Weights of a small mixture-of-experts language model, trained from scratch on English Wikipedia: width 160.
Below are experts of layer 4 (counted from 0) of a mixture-of-experts language model. Rows are named router (the router's row for the expert), up (a neuron's input weights, with its number), down (a neuron's output weights, with its number) and show model dimensions 0-159. Each number is 128 + 24 x the weight over its row's rms, rounded and kept within 0 to 255. Numbers have three digits each.
After each expert's rows: a language model's description of what the expert responds to. This comes from a sample of Wikipedia text that the model never trained on.

# expert 6
router:118134148105125152157100138130153160166110097116118152092098124141103156088150107117168168128125101112145109104156103131124171164153152152134134082103147106117100150143159103088152161089129143155112148094091144174163130143168109118102153138092118132089118146115121162135142139145122149169103094129181130114093149134163170150164119143129144122104116154141162159122147097166139158166120147117115136131117139089103084113129129124156148136118135165144130135114175156161150135127122160
up10:144113095111115168120152148136127124141165114093125144125057054158150108121204090112141126138110126140157156094153121126095123134144116122131137115161176127117150123093133140141136146133112141132122130086111148135153090125136163108120147137106094108057089122122148161138143133120153127123116144117158130126139118174089152156165120127071121139140117101171129129082148103134129140141138177146136131123148143116134150085134097116168129118153075115135167134144114119134136133109153149
down10:121102112162131097117114120116141113094092138115139122156108112141110142138126079151145120116105113148135137130111167111087114129125134161166146111132099133187061176104101155145101125139130139129123121209127153129133116134120119115142129162158116114100143125126124111147093126075130070106158157121179110121061151105152099151128134130130117140144142131136135116149119160105132105129120104151095115155140171119190114124153141119095156124113132120113154134082072144144150131096115140
Description: Personal names and table bars. Given names and name pieces in lists and tables, such as William, Carlos, Rodriguez, plus the | separators in table rows.

# expert 7
router:129127138112123147154097130133154154168115096115121149081093123138102160091141102116171163134120101106143104105151097134128177160147141154135135082099141108113102153141153103090150158096134158146112153093084143178166130145173102120102158137088126129085121139114127161129143140137124143158108100137176124115096150134161172151164120144124145130105116156140169146126144095167145153165109148119121142135122139091097092123136120123149148147117136170145125141115180151164146135133111162
up10:175120134101105136135131126085146145137149122122146154149063078099132135137161131140144142179137098136149121055171118102106118119133156122159150116135155111084192125134155126143140121121171147111098158119112172104123131138132163108128135144128131142099103132134122173146134149123134097119120120168136145155124157183100157085147113111149110164093131092163105120110093116143130156144148145151094125129132150128118118118114088114123134156111098131121137142119096091153159119133170173
down10:136090148152067119105151146118120090081130144142159108162083110134103160122103116155156114123104164138126119112136135069158094121128130112134142103096145147131137140133124098151109144132169112107133125130097122109146077108119130094116127158112126148153160123136143164158161132135139089151116129113126107138113119117121110095132130123160145173168135148172105115156069107087106113131123155162145122109149117127139180120155133123090218145134156146119131143097112076107128131138138130
Description: Name-building capitalized words. Words inside proper names of schools, firms and places, like Computer, Financial, High, Western, New; also numbers like 10, 12.

# expert 11
router:127128132101131160157095135131141153158118096111118142086092121137101165097136103118166157135123101116140101098151102131128177154152144161135141072094147111114106153139151101088149145090124144146119148096085144170158136150170103121099165134095132132077117138119133158138140140132121146154102090126175143117098151140165173141156121149125148138106114151151165141124144097165136165167115146133130147129121149098083094128133132130152149143128127172143120144108178157167144123133111164
up1:095120161111136119112126100181117128153111114147085115111170086110133168109117094166167119131138102130096129162191116104075164133147142141163121096127111138174124107106147139129127128103144135110123140105104129174121145131141173158136157101147150131087093166116147150130137129186149165147116143119142124130083137136116132114109156135108131087116166103138124127180114134128092188149121181107138120150130117134111135182120115161119152107147148134116105121118153123167117139143128148
down1:133138136134141151156100140101129177114133170139094074143131151188105112124153139130092122122098145127087086147108162181143148130112104118141142127140165131111108122132145063147158166146153095103114140114117138125141143135142156120084097110114135152124108100117119148131150115074141113097118155126121160156116153122165090132113158121104134124156110133132110154120122125114136155125146086089153146128169062131137153110113129101168062136136125096115148100117109164127115140113123169
Description: Capital word starts. Opening letters of words and names after line breaks or bars, such as B, F, M, pro in counterproductively, and decimal pieces like .4.

# expert 12
router:124134142106131148151101135134153159169113099114128146087089124141100166093142101120163168134119100109147109102160102126122179160145157152143137083098141108120100151143155103089152155091129150155113152105088140174168128135165108118105159144095127133077124145115125167141141140139120153165106092136181131118096151129158168143160113142127146123109117152145159159135148097168139158166113144118125131130117140089102096113137129118151146141121135170153128132114176159160148136127117158
up10:149110123119169120134131150107148143155152121104142149133133108144140164125159091089106153150153149112182119104136110127119159133173165182158147126122160145077127118139123106107126122125171104137151152148142145112143154173124152124117159080111119104113147099132103161149157116125167104111111143096150139122110103139110144095127064154101136153142134128149133133109130116114184177139161161172139148125123146158156147093142113070131117111120124127081112156134150126158176138126164124
down10:136126154158080138114142164136141119104166114106156141131118110157145098129116110143135129128120167102133136172107142105176124118125159127117133120114137160146099149107104125126185100155143118129094146123110112174098138120116136093137148080128101097100100166143122128122166122079144131157170148102130120122113147092119111158181105152102141137136139111139153089154164144097130135114083131127155129130118137114162140109120163132079098126134161125085104162105052108163133113083118139
Description: Mid-word stems and nouns. Inner stems like ge in sergeant, ate in Located, asing, and common nouns such as government, end, control, support.

# expert 0
router:123135131102123152156102142130157149166123103120118135086094122140088165092134098120161164129122100102148103106157093132120178162149136157138138084108145107120103157148146098089158158091120152158116141094089145172157136140168109118101160133100132124083124152114128161137147144132118143159108093121176125115099144137163180151166105153124141133102119159134163141129149093160145159162121156112126139128108147095095100113136117125148150145115139167151122132115172151155150143130113161
up1:156113134113105129152112114139121110113126124112073155113110087131131176108105157138127132107092179085074116147135080129136138143143126143129130131120108145083143150139085160105135140130076149126138127132117150085148129121158154148119135127093153109101122173129097104149096118152131173127086119116172109092105157138104145157171163156097114169123136101102168129144171118126105158135139088117153133118125172120125106119102125108145184122161119138152146090165110127146112124095136146
down1:112148120135152126127129124125144117145109131118147123132146151177162115096114101155123105118156119179105105098095140138131143140116145123169141103126158137129160138077135112136129133152160127123121144122083103147133138108156113089136128124150104084160130112148130153119108132147074135136136155171082125111134077102110087129085107102178109127127135147099118168092154150098119102135111084131071167073145096123115105171091123094105087135123126093156153088135121120095107116106138124
Description: Plural and noun endings. Word-final pieces of nouns, especially plurals and endings before commas, such as genomes, services, species, coach, and commas in lists.

# expert 14
router:121131134108125150151099140129151154163113097115126145080095124138094157098134100123158163142120101107138101105155101135120171159151150152136143077107143112120102157136145098094153153089124145153116146096088150174161131146161103118111159136091131129080129145122126157136152141135118148164103094111176135112097156139165177138162111147123146128104114156144163148126149096168138163171115146129114147130113143086093096127136124125154152145122131166146121132109178153164135137131111167
up10:124130132085110112154131111134143127145185151136088154134081134104164148135149073149189143160130117116165140106181131122092126117143123152166161113159164145106126127158143118143112120124136137104155159121100166159116111160107136120125171172123130124069151130124140144106159130121146119095147095138131158098120107128120138140189130112115105087143139134125124108123135071140113149121154124139148130117127174121083159098124112114156144121132095107106097136149099101165165145146160159
down10:132130154132143128143098105122100106110105120137102104141133098149146129147124151152103148169079152115168136177108112094158144071160110105146168145142115166125121148112132119147149130150155118110134123123100152138096132108124115108137119186152155131117135104152073144128124137099161130116139145084084116115099171063101092097135099128138160157110162106156139110102104138107136142118130109175171124112109123118146133147126123085144173109124157132121102124110091115146145087112133183
Description: Articles and prepositions after verbs. Articles and prepositions after is or was, such as an, a, in, to, plus line breaks closing list items and table bars.

# expert 10
router:136130136103131151153099136133144159169122098116118150085098121145093159101140099121160158143126106117144105104156101139124180157150151152140135074098146104123102151144153097095153148082146152154121150093081145177163129144165110117094157139092130129081125145120133163138143142137117145158108092120180140117093149138163178138158114153121149128105125153139162137128155098170137158162118148119120135133123142090095098121123124128143141141119133169144122134111175156165147133129117160
up44:125065126133139140100152144093098117082078108140133142124088108097078185103135163086130124083125120171112154137111122165136114129145117137153142136142140127124139137159101135127170132151067081105145136132142159102129126146132154174153164087103117122142141148167129106146133113115135121117132136164128159137136160131114136102105123105116114144107176112081121138120094116124167113137133154157162126089081128132175119098135124131145152132126100104159113138118100102133143118128077097
down44:124120122128130116118118123098131144142117108135122133132110135106151114120147120119125134123125151140132128128127133167108129139127128118017100141136143163103168156126133098139138147129139119114117129115105124128124109118124115142131116135124104128115157147145129099127142125135127121137122107149140125115129115112139137121114129133126121102119120122102130124163147146149142105138132137132147123114115144115104131130138149116162000120141124113138102123117103128111147157142118137
Description: Word-internal syllables. Mid-word pieces of names and rare words, such as oo in Sipoo, oot, obi, plus table-row-initial bars and words like be, has.

# expert 1
router:123133143107125152159099135133156153168117104124119142091097125143094163096142098125167165132121100109143104106157092135119177153152146162142134074108143108123103154145150096092155155090131144157110141096086146167163131149173111125111154131096129128083129141115134163133145138143125145158106097129183131117094149140162173150173111154129146113109119151138164147129144097167142156164111152114128142127115144099101090110136121126158150142116135176142132139115177149156143134130120164
up10:161142153096089132162157148114086137104126130115102145141059089109126162121124128118127112173183123100135153093168108148130117091142119184105150129129167111097111144144149137125137110154126137140158168100100132125122114135173156124136141125119139152094080126106113182134132120113134130099105131145126158134134128181110158164122097147108122167112114124175114149117096105146111174137116126137126166082140128120120132098153157117161120157149116111084126133136153114145133130120172180
down10:135156136130087138162109189133124158150137107164142110167068080134106174096122114138103124138116134128158139130134163124143124151143107121086126136113133211142105099112138122091093112155137109133137123126155113110090109081106123101104170141154160141133149122114149128124111101084130107118131140129151150155147146118099142125154191144148102156133116110103069093139117111144137141125087158136118131106117087117122121136137159084102165135161136106150152138124113108117132091107107143
Description: Word-final pieces, nouns. Final pieces of words and names plus common nouns for people and bodies, such as Ceredig-ion, taxp-ayer, States, company, producer.

# expert 13
router:124125137105119148154102140129141143161117101119121140082091122138094159093140108125167169138116100108146101100153098124130179158148149159137138079081148112114108154151158097094156158100135156135119146102089144177163131132165110117102154140102132131078131146108133154131155135131103144165108090149176121112091156137159178148166113138122144122099122149143163151145141098167138158165118146118118134133121144096097104109137118116151142138123148169140136124115175150165147139135114157
up1:155175175104151101136097097146139120146098088157083114087109131160145159097134120123136120095143105103127109139149106099140178142156149086110126129103118133139111117131140174091134159135083156133100112085082106127144138102138105106148131108151156129094127099143151125129154119132132160143112132081167150093125136165115141146114143168092122158096134114147156142170145090157111112146130095140140116176148162126117098129156137119096185132147149132106131094131138106143131141114118173
down1:100117134134140151116105105110084124157108092118160128139147151136139123142149113103124121111147121165122113114148155151111139116136103136097111126144151134167094123167152160158100165157122172147112155109124105115102152133174137165103158136133133148182134148109110142146079138171112113116104153126139120170103124097137154130126085089094132120130103177120130154109126115174160137111082105119141107130133156106112130132092115130146035102138133116130110116133081124084087131088115141
Description: The word of. Mostly the preposition of after one, part, member, Ducks; also from, to, by, and some mid-word pieces like -ana, -os.

# expert 9
router:127127133109124155148102139132154154169115095115127143084090126140093160093138100123162165140117103110142106100154097132125169158153146160135137075097151103121106153139154097097156154091138150145110143098089143167167133136169105117104166140086131132081133144117135161139147143132122150159104089129178134119100156136163175146159116151126152126110122154143162150137148101167139162167113152126121144128119139089092102116140130120148149141126128164144125139117177156162142134136115162
up15:137106123162085137129121131123148125126121134120079124131126128092104152131124135132137176130112107157168054123151094135141142120145107136145132101072147137069139127159095151127128136102145117164162088146118152088141099154169113157138150101117099121103120152082093117166143114138162147098111136163170085127115121106129136144114112140155131133099108131148142120110148086157128148152164192146135101098122145106106151159150150128150105159112152132134158087117117125171128162118137159
down15:113113117144100097131120149112142122167100147131112137188170156150111120162120119102093150161120128151138138167112098160109114193162125131182114123112100118095115114093078136131114112145118141148164161123116154122113137125100113101147176130111138136156121084104113130123133137126115142139116127116111084105098087098113128123099107097102139125108152145157168124130095135144097106115080103165150100088115105126149148142151100097119170135130172161091122133115145153116168120091163106
Description: Hyphens, list dashes, the. Hyphens in numeric ranges and compounds (25-37, 2.97-acre), list-item dashes, and the article the after prepositions like in, of.

# expert 4
router:120127131101129157156109152129134164163110096110123150086092120143082161098128105111156156150115106106122105096155102127132168161148149149133145073092152107122101156133151106090155153104126147141120146102086144180158125138172097123098158141099114129085120142143114162125139158117120132167108095123169138111104161139166172136150126146128146147107127152147159145138159098169125155171115135153128145123113147092091111128131145119150140147142118172145126136104175153157150140134112166
up15:116130135153143165139094118138170101106099129139107118128125135182149186127165109155161135161127131170184162090135096106135157136103148137155134134053140127107125139147123129128088121116097113147151122152099122123158136145143087125122129138122144124076108154124088181105112141132125119106122101085097106152120132162116145158131126108130109111123110136112104155079126126156153129078139169138133125100071113118153111151177122100155113146154128136096126126167118149132135095114136159
down15:102169102098089107115145129177115138142106107103120099174060144122118137149092176121132089134124112124165126125126138169146137112148101162134111136141136112120148127065120158157139112146094118148110100067111134106131139099074165147108126136143086131093103132142147125120116108161126181107130132138108154126109115143142150143110106131112099139116147119119142072145127116130135105127132120137082114129134140170163098135114115103127129139139156147081085070166151120087126144141139144
Description: Heading and clause openers. Section-heading starts after line breaks (==C, ===), plus openers like The, In, opening quotes and parentheses, and when, while, during.

# expert 5
router:125116136113137153158097136133136152167118101108125145083094119138100164091140108113164158143115099117141105096154091137120180159149145158131137078095153110117103152141152097085155151084139159149126150087084148176159127140170108116097160143095129128087121144116121162133140136137128147165106095134180122117094148131167172139156120151123148131104123152141164142134149099159142163161111151127123139138127134103087091126131129125144149133123118168143133129115169156161151124135125165
up10:101118091105151121122126142101132147111138130116106140125071109106148110130124103115160164118170181132162135143168107170099120129117136126150124105130123147087135140173113098116101123104146144149101135102104133180113116117142173146125144150075118131088117136121089142138126136123167103142138149124124127115135148144100172118102116137093137090145125140154122121158120073110111144142157172130123090084114183089120150124117137124130129205118125124112159165144114118167146104084152153
down10:122111149138080102106121148119139082056102108173131115114105065171110142129140110157069169108151125122189119135104119138134123099133118136132128146163157202102109072128155139131132127100155123119111141113137151132137087119090156122119116118109140104119138089152160166074120130098129112146124135109115133136121113105088102096137135139136118119136147117144075151103125107132151133147118102144098125117101153124152142122130134140164119152122179140116115119098131095133171122120126159
Description: Sentence-start pronouns, determiners. Sentence- or clause-opening words like The, It, He, Her, I, A, plus possessives his, her and nationality adjectives British, French.

# expert 3
router:125138134104127147158099133130157154159116099120120149086099124138093165094141097114163161129125103105144106104157099138120175163145143155134138081111144107112101154139147090090154157095141153162113145098091140174160137140174104115103160132094130129080121143116132162135152140138109148161103095119178136115101151134159169150157115144120145115105121146142173150123145095163143162168121149110119136133114140088100095114134120126150149140112140167143121135111176150166147138129112162
up10:141096128108153116153135152167087115122134144135094132136124059138130146124130106120157109178140138161109120100154123099115147123136130159140140118140146137073134120100110123142146125133130137122107144127125129162135102122146150130108137105077126132070070142130118155098119105076141166100123126113153150151093107142116162189144099122085108120098137112146108113122120114145109141135115156141110142082161171114075115088147115120134145170184122145141152129112133090181123100140158153
down10:152117190120075119124085137130119120098105150115131129130112089161115132106089119158133119156130135142122154126153138134129151098115138136104137099109126191127108077130179110136133120168139117101146149091102136130126084097113162130145103133160112107110078110099127153110090137081092145153155133115132119177115147107136117111123126123171167119133148134175104143116091120083131167113097149144102127123141087117119103101113124104124092135180094140104135120086115118129123092114164133
Description: Years, plurals, suffixes. Years, counts and time nouns, and word-ending suffixes like -ing, -ed, -ies, -ade; e.g. 2007, years, minutes, Crus-ade.